Experts of a small language model.
Training: a variant of SOAP for the experts, 542M tokens, 4179 steps.
Below are experts of layer 8 (counted from 0) of a mixture-of-experts language model. Rows are named router (the router's row for the expert), gate (a neuron's input weights, with its number), up (a neuron's input weights, with its number) and show model dimensions 128-255. Each number is 128 + 32 x the weight over its row's rms, rounded and kept within 0 to 255. Numbers have three digits each.
After each expert's rows: a language model's description of what the expert responds to. This comes from a sample of Wikipedia text that the model never trained on.

# expert 12
router:143146087118131142149088131168096135116168096125117116118090162111146118159105076180111167108149128099101100094121152108100120120116163105114169105106099152104120181112120077124099133121129108109196160134093121113118118127119158120094076145164147120137137174116110194103074156124099129054158139134194156163163126090131190153082130107125141135074174199122130103100157117155146088171161
gate0:171116113153114126168124145140121145129171081093059186150103131094146141134141052134072151080159161095144149081103161118085085148163153093159106114148187160178141164137103113096166076069147083145193164121153140212164113127128145114099140116153097128168108132140129135095186088121108191138125118139118068112146120182105158146165136158134156167100085193122152119131155134166156103108148
up0:097111151133117107129191104123092144167138147125108104117165148107154143082170091112138116146138155091109126121077086198139084110151179071089151158096119164189151120065152105147142121134145109070117146139122140145154096137113080099179120112168146042104153071157164163115167111147098104119113141094068097132111107080142077107169081162131114098118116164129113106098138082090112090157140
gate1:133106195153110167149125136147100157103139046169121096142147185122161146151111152146098152085161139161131101091116069088158151100194187120160094106122135121133131153112129135155120100100110194077098072110063124154063106146122128134085101137154107106115071131121152140153136133167086109113144157147134173101129093094106152058104111146155110127151034111145122148174179154101141149140131
up1:136097177065124170135147112156164175128136152095139119132130105136150164118136117097122136140180160118134117115144162136160161112094162143096132137103169122055050140137193140122120100118110121143095136073106122145131088157092154111143146097180137124121158160156091096113173116155125093172136131134153134163146108139137131113168144200131108105095132160148099124116114158144178060127163
gate2:092157146100158141128123165128086131118195143107149161032142166138155195104161138113165088120084152145138139104188112074057194167083078131110121132103104131113157106103152136163119129140134149102105100130053136134165133115102160142102152162135134172122216145180168097129152130126122141143147115082171127170159121153133085135211112112106191167166127161126095135135077136158056123117147
up2:166087141138100130045103106127167159149108124159115101163112112115086095128072112115159180176108162183117137129097137174116176119128111131069138175149183077112084088129141135171151161180147132157144165112125141110161110118117076171191067078135156159144128099128067152130110064150151148129122139123158131116101136146127213098137120143129138141097165076110133143105144163142168109094115
Description: Lone capital letters starting abbreviations or names in tables and lists, such as K in KAN, B in BAFTA, R20, D in Dovedale.

# expert 13
router:159147147167081121107123105112055114141111118163147129099181120130169107141093153128164138111112144174145188084105164118127086140109086207180142151133164103122139136191151156170100126124114111049134157169128105157154090116123071161124119129112074112133136157118110125084069122172131109093110092110140064193058177144152098105176072131140165146164129120201103155139064143065111129144170
gate0:142146162118115117138105186121077103078177180103070119157106129165182135139080117160136161154106151163140088114145101176059110126117101154095092155131097126118036113114070126144086114094127061092096150133150087121105140113153171131158129122093142126107105120198183077168187161144149135102176091167091104183142104113124173124115118113194143076144130083127150169091161121138152116107120
up0:099162130095091084057184124113073107188172164109134136113153087123106139089153118146089093159189112142122124100056164139122104129086079132141153121123132160165107130151107158114176158107116149137105155089158103135099118128149169180142057131123168127104150169065161091150199129137126102069135112095111146125131118139172139161191106114125118108036137172094140148173125104135160118139143
gate1:152117115160063128142157128149040182148094118161158156109197141133104080072137162082152181164111154158131090146112158104090110210120132201132209092084151078159091117115083169144115101144152109099131144111112066112164123118168107127120154100148133140073192179157204141091100192171151114096141095100106114171133123143092053119098068089122162152140135124138115126146111141152113127088122
up1:139123113077109183068074118172142077128148124132104085126091206119064129107140128185072116112116123164120132121067136124144131098113180097153082146161145145128121151106131206091092134162177125141069140110170092110165122120149184124114093117147092174099130168114129133147121085139104120061154190170153102100107127150143114153162127115131123159116136161087157112102207164123085104162116
gate2:081171167130058128088094137118118162074164110172121093170185135105143138099096072135090119059175129144100097101144204184134145183113087165109124151175104147149131163117136142155124089137130056130094153144151167101147108198146128159103148109151097079161132208156095142069112144135140130167123115143112092193110103106100128169161087107111152112143172176124083110135129091077154111141125
up2:138071186146152118211145082154151126129162159049091103139085151092130095138130098185118094093126137129150119107168111131121103156096182143125137094131159086154119138132121135128129117104089134137163091061218176170109106119072149119129115116103078134117154128126169100112095131154115143109107140114038152157127119105108094107178148133105119144118115154138111255166153159101108112114135
Description: Infobox fields for birth, death and location, such as (age, Born:, Died:, degree signs, ″N in coordinates.

# expert 5
router:129173078105103110173129137100195108152106199117120148109169074140116138116204060127064172098111156143174141171085121103107117190115123095092156132092069117175109087116066177167169144094107099140144175094156175141134128135132101109187154084093122131166134087130102144142170154119062082086170152118145101056110169111161096068086074080071072107110104166148113104089094115073068152148100
gate0:116091060136115124073097129138149111136092177122067120145159103091103117117111078113105143168134147099167121097149158113099101135153144109129149123099083170162109098095137138105095085125136124137099187091137170087080068162145116144121108166066157177132090139068071127172181117147094187142169111080199169115085155134122115066131125035072184100134120116127098167080175155129068119128149
up0:190166142161152135147199120134112178099122130150150160131109090100113148115124147112024135171203117164154135136134128100116163108120143141151134153100157162137135106101133118218142119125126112138126144117120116174110163086130108174085123185148056175116124141093123177100120144138115085105162118069164139082116129121073133179131154141161076143134177151103123087115134118058106113129089
gate1:055152090066144110142191124160096074133162190099112099119117157098123160153093119180078099156200085117144099133121133072160117150105113092141124139140160136166135163131163138132117149158096177100128057091118144103173117141161107104098123113141119161118163162102153082089139088107168073095085065114120102064110106114192101141150102164152158128170134116172113107116088126130094138146051
up1:145065162099108127076091121178139150148120128172109183158126149184105136139144098141153132070098129122080103160122165133144108132128150130157138164109065083125164072139125138130178151114245121186088139066186182117110193161174116168094139117151116101137124062143142096140131128148146108129059056118097109110182157085099119091130114097119138149088113116145123099143121145106116033130099
gate2:185094099079105109125112157148157062113084190132138134185176126099143163129142061128139160108149164091164117167081095079149054147124126126151141101149110145140090147107109111133082087066092058137158175124138191110160155123116100153137120111146112079202127129114142156153145131176121140135101144128213071104030123093185166126103102189133151063082157178110135111108086128110159088159161
up2:123150044079092162145133118123155181147111123080128097142159139175173126122132117192093143143182135138159126098160075154158124143108120127068144174136114121178115156146181094170085123165076214092138157078112145121112067111135176102139115126143085133157121160111140123179137126160142170123135131172189078107136127124134118063076097098127173115144124166144113067151122116142163110148094
Description: Opening quotation marks starting quoted speech or song titles, plus hyphens, slashes, brackets and heading equals signs, such as "The, "S.

# expert 6
router:070155157143116151114169145125134105091047095111124127153129074116164156150157129178135199070108162185124052135148070176132118099124066118133183087184088146153164163108174163071089132104081104168146108155081118139135143101172160168096080201145157145094139141085168099143130188121153093106138079111104161144173119112112115113075132090107136167093119137132130118065067143149155168147123
gate0:067153147081115160128085145128161123134119167056093098149068107209130163214182129155097138120113152107125118142101069144109095131079178140138124100175137110211119153122148113152107116129128136128112120152104126084114057195144119125051125136167107183118143122106138072223145136108136133114098109150149091119089110127111150111163159120115135122108070108189135143118098144132118114168075
up0:161173106112121184093172132093137171126153091192115156188139041101151175163166143151069180126137117135097096110115162136155092104132121139143127172132144119143124114152115151146119119087154155150153085149126134084079148167181145090112076102159097112164148095174111126136158141139176161107137102132130112166132081139070101104139092131088108161109088132142083151117147062108109134122143
gate1:090227124132148150116144132114169145115096152189144114181184133129154145083109157137138137143122130102152097110164087151145134176136106168095130126113132093155168138085050172130114112096092146133162133090110113125110196159147105170104149125129221162144100161126154076078192104066127161165198154094123142158113172140118127125076110151103108113056084126116172123100074128173150130145159
up1:167094140096139128120143127097154147114143042153127131113085116087170146095139158159128112115181173098114179125107103109074125124182109102138137097073163115133147084101162149179145133173119162132107136116128099150167173149185134081098108126122134121159144143084170137145204209179135087124095179093135063090122152187105170074139067122125101087151122136140110064121078100091125083085056
gate2:182130137129098100133089079120079108106144144153143124130124164126106098157163122094113138132131130108142066095152099093154096160114092123174104083118144131188144107236128115062136132113131118179125121129123103076076147166112148133118115101148089096148112106203086081139180061149145185173061139113151114108207156115165117095108058134115124099180096147149118107173191094164069158189132
up2:140116074110108079181083084129126121148127165176143081101127122104120140128118188091105076120097116080151118106110144117159091147124121103103102133064143178115156098087089153120157138158156117127125156061166114068170113085037110086141133132100105093114124137160183182086132059125121134115092110178157063054137141125130119135115088156177122093185155142142128074117155142113134146125124
Description: Forms of be after a subject in descriptive sentences, such as was, is, been, became, remained, as in "it was actually".

# expert 8
router:140112148169162094177106109076159151087120110134088121074141086125119208171077154132116114144128078156149184165116135138139168140179082100065175112134113155160134136099161092066150128161218140138143143086085129115077110146154186137082094138143173098073186111143148133210087151083088131141141088092101159125149154110097050092153178127112156148121131148097154177129141128061154123138132
gate0:144112108127129112101084126070127131120085144175117109130109103115128167160177161136164122154175089133155163064025118100092085112126117129104165100130157078194124049131141125134142103119132183137138176165101099137106108136118099137120167182116155149118105079115129135175152086168125107141154048083134098145127098193133149102115162123134142143179058122120044107097123177123094173142106
up0:150121129086121099118135167060099109102140116084125049159144153184128110132145125194068136137110120143109087104108162170145174095147161149134161157154096149186069147128136145094163133165115151135128119166114162145085132174109097103170129143101099116153168174080148099111127101096146071143139159121139095081095140158140145173175189142097107149140155026157148096101126162117085121152101
gate1:177084129137135089146128168125067186110116143143107105111116144160097156158126160153089118150103115171126144136217119081103092117138140109091105155138151171148189168133094139082139133089116191057096095065086169121117133094131077138153112136126129063113187133130152146124146061116096108115137164106101101173129141111165163153146121086103138141159117206121136135082081085134127103176090
up1:169143080118140099111110127104081149061147127126045128161186162090116073130174083088061100155098126178149166182122155078145119137098148138099133090031169114188166113124150106093100087083083192112150083134116170111153121136145111154081146190136132093135141132099110090189173171127126196110101112160186086117150120097107150166111182143095181095130139193154147183153173169141124132127115
gate2:145158102143180130136128171169130100111145106068157108194165160140105100144069110140117127084091099070063081145105204117125110167120184128073188173125106105151101177119135123094169127146099069140085147096112113115074119122143138154156131123046139147120168090091109125177155170124144134167096167137136155101165169153118136105149164186151186092142117123134113101100175133072164132131094
up2:121208163188139079143225152089107086120185112163112101159116121080132104145149072133137090064155169131101186130130080081139158116108129124119131134154146139194132193111145175139121141112144135194153221123098086126096052089124107180137059175141187112070117108114182114088092075141182158127122129109140155126151160102165135117122060155145135156104107132088084163146119127186106101144112
Description: Opening capitalized piece of place, club or surname words after in, of or the, such as Te(esside), Tor(quay), Bos(nia), Ar(isaig).

# expert 19
router:106076118155096210127185139157129124213197160149100126125065183158180070084073143134134143131092079083185108128111043100176155149141199155078149099114151138139143147168151152138125200170145119122138144124129142108139140129144175131147100126124079122139167097129126185146132095193196197090137126083074114121093138117104131147079146090170152151186117143070148104160173126112088096119166
gate0:169106125134142187088131097132139167128146118147138096213099177111098111125119156136187101129153105094141150058143031117164099106138088080124141112118038176177125099170099090166114073133124140109145137161159114112068140116115140099108074096128082080149097109140148162154124177132150105158126150053138121161084085133123121090087120169192154149155175127183123124102139186107155171102168
up0:055115142063135060092132185102128111094129144079097144130100196132125124121134102092101103090124169178112093151118143101111141135138165131184134135094119147168107110110030127143140101141120114110130102119101176169114134075117128190157160213209128136120121132131111136121172147160098174098176136166110118131102099118162090175166114085167094159102110090104121144094156066176168093098168
gate1:100191130097099124158158106153139080103101131143083205151154118156158145076170142162088098074176091151155139205141058151186122069103121160090147101096077168153131152156115163103122148150129085108086144106119097103099107132184165123110091107128169179153138124170149098150090075127084107099159121084062169159125112182143183119129066140173138142187147197095122098083176171105164136117142
up1:162105154120173166107189159155136138084151133173166171157076156126114115151135061066174076133146099159142133120082106174153142097145123119123124102141143107092106104156167175155131151136158142132176132170142156137136139110141162143126154112137158130114141126134083149095150120109152142127173093134091137117143185108097134085156112070115199098154168126134121093111103100084114137137093
gate2:158114146141150110096028139149116151103158136168210129151119165114095131134126138109123107141121141137149184180138135140125080191142133156087127099117093096144080099122151140144096161141117143112126129103105075149089150179174116180114129111176198167144124126128100084126128124163115131086136156140174117122183146094121096150124109150103130184210091114111102094144128095131086140104134
up2:169129092105145189133112075116104084130074173122125179135160138126103184138186115179127123152142100098134100170145123138132111094048135133143132140125105142044107096148137160141146138148101144121096078129115140102152156133136128102107138121049096129124093139180160131186140169060128092139159090132128174155092129195105063135058145107098129099098111155134121119127195134140143146114169
Description: Word-internal syllable pieces of scientific species names and foreign words in taxonomy lists, such as ap-ric-aria, Bor-ag-inales, ș, č.

# expert 10
router:176180115102114085126109168090158154094068177121101075093118136166181097099138151120128169186108169157076038193073125086093110115156133133166087100107134085095174147116123172146074126143105125135121084082157096133135134173114125127083107147136128137176117080099182139179155132098113130101136169144194124163106171182121120159174177085153140045109146154083129162181159118162133125127175
gate0:169157168168124095115083111102149135130077167208121108129144148133147154073143095127116137166097220149118065101116140137135163125161159095096114121163084131128092090060091161124134163117096172123133111114166122085189130101098177088120130137129158145141066154109171096128131080103109122104155108093138068139112129140116166125109094199094135181126102162124142158157134165147130154191165
up0:090145083160154077134105109128162146137149106141128136163105146166154153161132109127152125141122065101215202116082121116105109167082079147093110114149102141094155155126107084153111128084177095178083182082079174163103148168196157205155111152181137124099167119164174124087144179176137085082098076121118161121103133134119144155161130083131095087135107079084163141132155103122170144170109
gate1:154145121111130078122106136084115119148124124111101134142151083104099096183139050101097135161070131091164144181152099159118072126108085153148146112158114135134102168136090113109095207119122179134146076100126073157117077110086123172100191136146091160146137133159135043142146177114137123098106139159117121104148142100103060156149122082114106124139135080124140111090162143112144149079127
up1:124123119186118132129106118148115127038133198099087111103051174162125123143171134131153150120102135094123130162120063114110097083097145109120141118101168163135108147197128152133156145105094129082119093151132108164115101121150086157140137150145098138114157148127149070166129187081138129155151130150098115110102120192081134192130145116141148100164101139091166135119177193101108139135129
gate2:129148111190133115160109148083147059150087114110136107120125149123223168120137088147060129174164130147071103144109126155117088155156092186192178117143172120120126164171114150169128130134152116086124099152153105134118116130078070151101138151132132076085135146149116130141142140137131135096088120104089143126144074163094146069141159133130153126108201134109110101113157091181122118096104
up2:136062154101147101127129075127098138124107097163117088093159076146064077116087107124124133110158135143110195114108097057110076117103123110040144117140149139137098094088172185067194151140146160117153104131140136144120163196099090088129143176069172135150147131157144174117100140106108165124156143197097147153149113133176147122125111084117134126079133155106086124202131098129187132153107
Description: Numerals in sports results, statistics and tables, such as scores 2–1 and 128, years like 2018, and spelled-out counts like six.

# expert 11
router:121166150148096156152150134158165146145137139083118130118138131064181104117061188145142167061127134120159146100184129133080146120153125100127164117097105125074189138115174137174164118081140155163137116144068127159132190142103169086164178092120135125084098137160118158146208122109188089156106125140154133140112098122168139196118140159141128140093114129117144117149163151123097162085145
gate0:083164133134147122123133094131071116128100143086158096168075100089167153146111123102152107137142193053179163137192124147066190153096132093106147148175118138118124129178114145112168155143099195118146149128138110114145137108119203105156150138140068154129129135119152108157114143113060184159178143159158127181165173122117115150096102084107121145135152132138087134107132102119098128069087
up0:102124112156179105070114113137095127148138131092150158126141148084131168135088144128184103160164137150172155158145114107168133052110133146156071130171101152124166089144115139137142182140072132127115207153120111128131169094108104124109118162156098163112089111113083099115111184136084124101136134101067074129142108147127152176039144185159096114140084153098143156129136151157063132113178
gate1:092136113113168065150138073172135100144121162139231169099133184141139124130107123103090133132091053114146151130098150132069130147097101117140118118154240154143071076171115207101059169153150117163145172131128113130135123105077114111161152141143116094087178125154123083108133147076138115140127082120096114161174115073150081097151124125144121152086128143137084160120148168127073070113154
up1:148098191144170201112110129149150138138152110086164141109082117097181148177135082156128121096066111131061148165146103130136168114096121112131130160124124168122144127093141149095110154116170128173142166110109122122136160132149110116094095154108098175095135105178167163108099109085145108120158088146093096108127159130150143201100111122124154127116100090133119169066143093122171183119136
gate2:125085099066160168116158124134082172104102124096146167107063114143131169180101108166060081111101104101089117144139137109165113066083133107130111124132162103121150124146146117125077127146063119170122186201113152133185150173173130105096175124109125152102140165083183163123036112169118090148147133127175133144101144222138129142151146072138141145156151147156105144098164130083109143081166
up2:101144119133144163141160113102190091182110139073149134201173128126159175140076114175080156198139109196166199118164086176159108129171115133140083162166084216081113104117126135154132074102119142093150212104117154089124144168211114166127193113198112170151135146157106164080193085095115170107113109168139130069085119114135152170156089135094114128111074156048083078114069095137119100110088
Description: Capitalized words inside names of organizations, agencies and universities, such as Health, Energy, Development, University, Security, including split word pieces.

# expert 17
router:109070123183165097089074103152170159134148098097096169163135155180081151094148150086147083117086097132126060114117143139165181089189093086136078125113154110108165112091118184109105116128130167122123170133158167171161162085134140177114092106088085159089074156056129095142158108080104130109164150153123144088104092159146139193164176164159149171164157137135152126068120146179102115139124
gate0:104137127117123143139166081141115175190140119129126143100145126199121168107063131104137117123073146151144134133148135160140129125218076144097100152131163151117088140127103066111104108147124113166193097105144151122115163163118204169067116101142202110124099171083104113128042130044116188172077121140151138154137153136187133191103175100132137168142106134101145093147136168093111170080158
up0:090116129079083110144072109165122150116140130103136111119126093102090169102151117125107143147120112208152143144145160131143125123137130122120147127104181162183073178157115148090124134171134128149109132077119134058188118094146108101086084175150092080119163107046174154161155186063105127113158113139125118082151150133123069153130112121165098121137128204113068175132136118165156165156149
gate1:100160115173152148117102111142105224064045113090126150151089108091096079173114086107101116066134152134144103125102182081170137134212131089148123140124186157144136117149149118124175110186185110131130177108122095081116128098120123072093143125095132145147170136046108100120099193116081081181138164111156189101138183132116108113111071103160155086178152121124158133074125134144127072100185
up1:158117139097128138179111131091129129101124153085106118176156108125111124091094090137176176127185124087101147106128171116113105166085172144217144059176099099157124095157127036141123218103207174133121168093138119140163088095135129149156127164132137119073064107125134098092155077170149124127148088174133103155215139129145169089117147143090068105084135070133123072144123132158072156090170
gate2:090084076132192112113140142158108112126138032106119158130151096161162128143042165100127176110170049107102126130165144130047177112110147149148073119142193106116106135147091160158105108129098136118153167124119130131147093147105123101123096146130206097158061161094164101098108081089084143033148150127121147183115148112155128131100097129191145105098091142111193162052145168129087179127132
up2:204173167100068096068159137118134143107096121094133076128049133123147126112175152181130126150089071068119108117125144110145111152142127138156180133091121131158099131133142103067170148105091082106101092116161082157132182093178143098120134155158182104089147090144126203128173091139087135100167117108151089177075215111146127124100122079105095164075145113126136137196124116124082071130094
Description: Census statistics in place articles, such as population, households, percentages like 2%, living alone, were under 18, sq mi).

# expert 22
router:111148167115105127126090140106146125184096156192126141130065118137119154179173091111175176085094186118132092079097118171129083127126098148152180115160097084110118150140162174163178204070165103157176135120186058150067132112073125104122145123123180145088097120164110119177180132114116135129155151111112133158108113103110068184114102173121157136154067093163157167171099123145085085096117
gate0:162102156106099140128166134164121137151125116165137140166087085019150099135077147197151116072114081158151141093174137117138092175185090054178100131120137163115178070130090171136146109137137135164093117140017117128123180148195159150095192146108143119075083144155090137198139126132086170117139180159119112113149077131145106102101116135171103069145145122130061170118089126117149089147106
up0:120062139078096152132127190086068141111169190078113116119117127120139127139126095124161114164067186068180100150096172077022105170142148155138112181113077149156150177137118109158111079156140189155120143106107065123104125149146096134067146116165161112089081090119156101139123118143121145077136132144139132116182184095087077113155088106095123117093124129135131105117125111164101034179170
gate1:142162037103095081141118126157038087148137117159129134116113132133135144144135131123107089113123164224138143199123158098183141073105090072102140105120188119141133135174142117139153151155072105102158123070135134179136112109148116089088182077166079170177109177176151151156110091130088210174077184111175100085172158167107086170102106165124115129152094121114101176096195128159092127158121
up1:120097125090076082091083151132111079160204156163132184127097072120153167167196121077099148142133121168101151154163083121171094127146122110131092154100159150153203163093147165124116172112162165180131146088118103184074154113123135098140106138079119193121119132163125181185144106106078102151200134104093152157202091057152123096127079128111148093117111182125108136096170116128125147132112
gate2:066169168142180124143122141097152161129146160129106122117119080145109113165107170084126157103106144164162114091178107167154144095103059140217125110127136146102148156125172087151151128102073124133124154113113082172073154114032130132179119129139127131115229114155137099122026128115162088122125137096123100082110127139152128117146179067161080166149173077095103086088120228118147105126121
up2:106122122168133226115097129108182145145155128183089112094130141077132133103170115081113128142109062143141188139127140118132160144164102042147072158114116154190057129082121180192105156121191126131152086103117116046132156129092149125141101137130103119105167117128158107148097110124142143144064116114132134129130147153120106165124126131090093135106108132234166082107122105196201121075130
Description: Commas, colons and periods attached to the word ending a clause, such as evidence, questioned, stating:, often before however or and.

# expert 0
router:104136173076122110135155171123104129127065095116158136158135134137110133079104143170180125155157075097100164091097144161089116153161127088117082175152135153064077148122132073132141074126169151090121132212108123113127108184084078101134179148152147110192146122094145100110156112087144141195082118082109050103118099107137133117119098188115156091095144092161143070140133148099165133106156
gate0:124150123169040187111111106102098104152065144132164093152168165141137094126132128035124109151139148123085125179142129155192121172035126113149102097150053113092157159113167080108131147084147096121163168117121131143166188101133147091119137119130168208136091130143158097155144148119122167133136148128145161096182091144183117076103144143131098116174108125153142161179091110163075163122136
up0:145152093158068109130104131174105132168111140124129165127045128151128145139164136163120121157168156146114139114155107109154139122160110106130124195153142095107166185122122154152127097062241135139092092104124153173044072123069130087148059099123081116147125126119125135196142111057114152148156127087133087109188140068104138108097064115126174174116136140101143117088101078182135159157133
gate1:114157123090127138163104136084099124117108154099103145177161085136161152124102135174125130193182144150129128081158153198105113141110145128126143145122181073126114187105133089102157189155119112078106100131145102118106081172112116132127154111193139156170134174090124148120099120123120153152134111078158121116130163124114127072138100117142095123127168173110147128145131171114125124109154
up1:165074172081177095102216129201076125067173071146117100143109135164144097190106126153137149098128166161192090152046110131123120180157102168122159146115132138067097175093188156159130156136173126149145105138182063156120158094138129140166132107123162114142091139127128143108138156190168164121105121103190079135099118073166080162143141056035150127137128104143121111146172131156110143180121
gate2:103106123138142148138121163116161127155067193109168121174144130133144162183174164193189131181113156131082130124072096146141142145142159062118110122129140140068134115155104124175201087141104179127120138111092147126119092165118079125107086130160174129180117156119156097179172137106139191183179135127118108098155165117145107162099099176183076110079083058158116130116168124072107189121131
up2:127132118094082107156098062109139114146141124114193175141121141092141178112132112151157086166097138103091180127134148134114137148142098106127164183138092084093162140108122141116189108155170135109176159096137156122170147077132130126078186129136122178141135098125122147094106135124207146167089112152088127105179122135117104135157111093138175071101135089149158100140089127117115115092150
Description: Syllable pieces inside personal names, mostly Korean, Japanese, Chinese, Indian and Thai, in cast lists and tables, e.g. Se-ung, Huang, Singh.

# expert 2
router:172081133075112155121110082074161109115129094128121077095128079060124125135141180118156093126072159066182188137165104151154124156174082146151083090108152154115148194128139147123110078104150110144086113100118142128114158114100072074078197110093175178153152156170124162093191091132127143171130170072183079108104145091157139138134105112095100100136122124067103123145136109199097168087193
gate0:112079092125114112079125117085088080188063130185173149199133158128084129118099131130161106156128161150139201140120132093154109135116192126096157148150147139132154094090138170107115192159093153099079092129127127177131101085120095183143093140155148108128129128196108101072116048107129131140090140100116074135110182163137101198160091115109130093152156134132181131125114070159075086114126
up0:230127102056171138143117123134142217094153127130110106116131135100087076154093129101101031119192129097133115110141177156108126129148119088173125142108114083141102124099119123120143156106141156133148134128135177105137093095057077102111126131116157183147111143127101173141105174171153131147132161183074153084102126141168136151103186128164189112124090079126127083131169182173115179115181
gate1:182099156139173123112144100159149104148147151150102083140136185139138105139123155140078098117175096095113203105154133169125131106173143124165055140140175126178191115132109128176149085091107144102102122075139131137087077119123111019190140107070121169097119139164129125101149097140139139124146137125178096103134112135121141149130166141117129084140146081126129105132168137118140088109064
up1:069155128105135123120147120091140113149138085144108178075113149177077140137106119112170106146112146146119165093119097163118202145143095098083091105168108137121130109171094131146089109153056187141114098193132068119108111115189139121119113176171122172087141120058119121078134138144107059183129158096153115160089111167114130104069134091111203186146086136111180113118114128188086070154174
gate2:171124139119076171121155126126091149102165114255125074077125103103134152148116173136175125122108126147100139114113071103111073163151051139135105112139158101177131164089132138080125115203183137118139087077153059135117141170107100086136109127147100140061090029094164097154184147172106151086134179045100105095082135059088100096118084141087141102169119169126082135063103168138122138143126
up2:144150130168139099089153118147132102128197186123120095176133124094152179141130092133083112159132079142144127130179090081125083125079118103178131196092175120122124095128123080151104093124125119094173162167131165137050107138159156086099084160130129143103111143092140110180103142101126114145106168135112184109114120159063132085117095125077116113168146147159099112169187135152102124146141
Description: Adjectives and determiners in noun phrases, especially right after a or the, such as large, significant, strong, fair, narrow.

# expert 14
router:121098090153150110093182121095096081068145163148117153095128141124087146193177151145117165178102099157122165134097137121136142161107162074098130136113163123168111103156131134124157155075102143127093098199145172116117160088152131157118118082094149124110176147171134068094117149141126123093189140146209160139154103166084134088127166169160094074138138127164118120132161127124143097125103
gate0:128117115104194130120146115097142125095127138129134129133114074134145104156124115144178092115104073163086080144095121144118133134184123142118112178110196077134136164124140096113144119096126137150105064139121147104141133094126104154094130134145130135113123105108111114088126160096158125138176113138129185068069109120152170140114203101160129162135174133126121136140074065141108066126150
up0:139152138162110130172118174129131085107140085124110140123140136145125102128123171085070159142117138125120088089113125154135156121199123172089143111102078112099105175126112131114099148158125083143171140136146125165100172107119178080161152117106153124108112112097208154107087197108080123147155209085098130142099119117107172126137139173093179107172112103126152192139121144103100141076065
gate1:133126125164128035126156132132099183081131164126149177141120161153097155117137093079144126116142136089108139136080126120105143102124129143075153169138093129172157132114125149116170152178162114193139107120091100159149184096119119114174067127153138172144170168190172071085111106126160058168093140075216131114099064159128153142155172159099100071107117158073104141091129111146069113136171
up1:120055111096079051155132140121131160129084206083078104131163144097127094079128139176164068139165119159089083134112080095168174145144173175146152117082121131122150118083127130130134152091185106093058114114150122120101168182128133123125138205131128131156102178103157096101074105145111116136146106124156090090134090084134110092164191117106168156116110108103145087175190136077160101103194
gate2:114131142125162109161142112103162112101129133157163142166171159189090190093153072108148108119093182123114159139186185128140147177153134120080112113098121145128166088087114135095120149135188193080054128174151144124085127129126134075109166187181148114145134139155062136135107057168126125123130216152100150152050107084132131156179136195135123138161107114070153218129165099097155136118096
up2:165171178132166162099186174140112178127122087104091087145100242132106147115129145165100070125143147178097118095131124084171151174129125126142081084176145139133118155134106179056117136149128075165137150136127170124117155143134174132147112145187119130106118114138119120164149117173103113088144119139118093153156132146106151122120173117093195075117121153120066136104104114112172190157123
Description: Early pieces of longer words, often Latin-style prefixes or syllables like el, dis, def, ad, as in delay, dislodge, defendants.

# expert 16
router:061148109183114078073154071162096177154166117128112144134174169125083085129088151094163107130154136161162144100187143133140131134128130164157186144113150180112141165124107151173112123158093104075127081116102111110173131107125112138137145133065164153069106092096095164144103091175136107189171155109135182113173146081141102126162143075145145190182131187044127081155140146128141122152161
gate0:106104195123123123149165116219087167175154153067119107188182189185141153131146087159135139111160161142164116124177148085188166154109134177132121139137123186133117147168108192135118122104145135061111137146139105168125135180093119133126140136156138138072232121148122131142159130154185103149111140034096137082112181126137086100122095108120124133081093148083153107155179162121103120125142
up0:097161135083119123209154094120130126125142176107146131127139143136149111130147117133093090137088173107129081143180126079115162123113050100150122148136088147127095108119093178119106132152092129099129107113136132077124118153128163155126217119142141134107154125165127110064087111181211044164171170120105089118081175102088074121168129151158169086116073074151068169121116103150107099139140
gate1:135114159159129074108139173167077138134134158123156137138155129172126169109059113139117140053138159110139108108155117137085148160154158103064112134106201118152082106170153117127120127156156136096150125139143105103116117102169132113141110152112153116095131118148163127073119161118089146118179096117142096151194177138142162075058078103124103112166138127087167192168144074135102139126113
up1:150105136120126141114096117094183156173156129106132049130116117086126096094150124125087170157057166072144152144142177105129114108159131147116133159078110110082156156124118126108194139118132162212126193117103112124154176117110163124110111124150141135128099086091109122111122143126135131150133178168140094126176163142133171103095126208152130124105103158138098104139112137149172114097125
gate2:125130157143136105110090135141152136132123117133150112097116158137147158142135116103129100082175069099095097133096099120137139151207142134099113139190169151193203109132164139127138164161088113168119108105166098152124122155130157171146180136170102192129122140142143080123202117090155113110121082079163156106213181130107139115093108170139089134101227132178080122128156143162082134129107
up2:133147124141109189130152119115120180148108123118151144098140124146107085140119147075154166161153163189126136094128147143117133168125095143044166164170032116105130117109120132212141147123129129076109183147043096056145175089132139144161142107152113115168101141126151132219118119133113173123194169128114126132093139189122125108110143113061100189114165113129075121088072124122080095160095
Description: Profession, sport and taxon words in opening biography or species sentences, such as footballer, politician, American, volleyball, mollusc.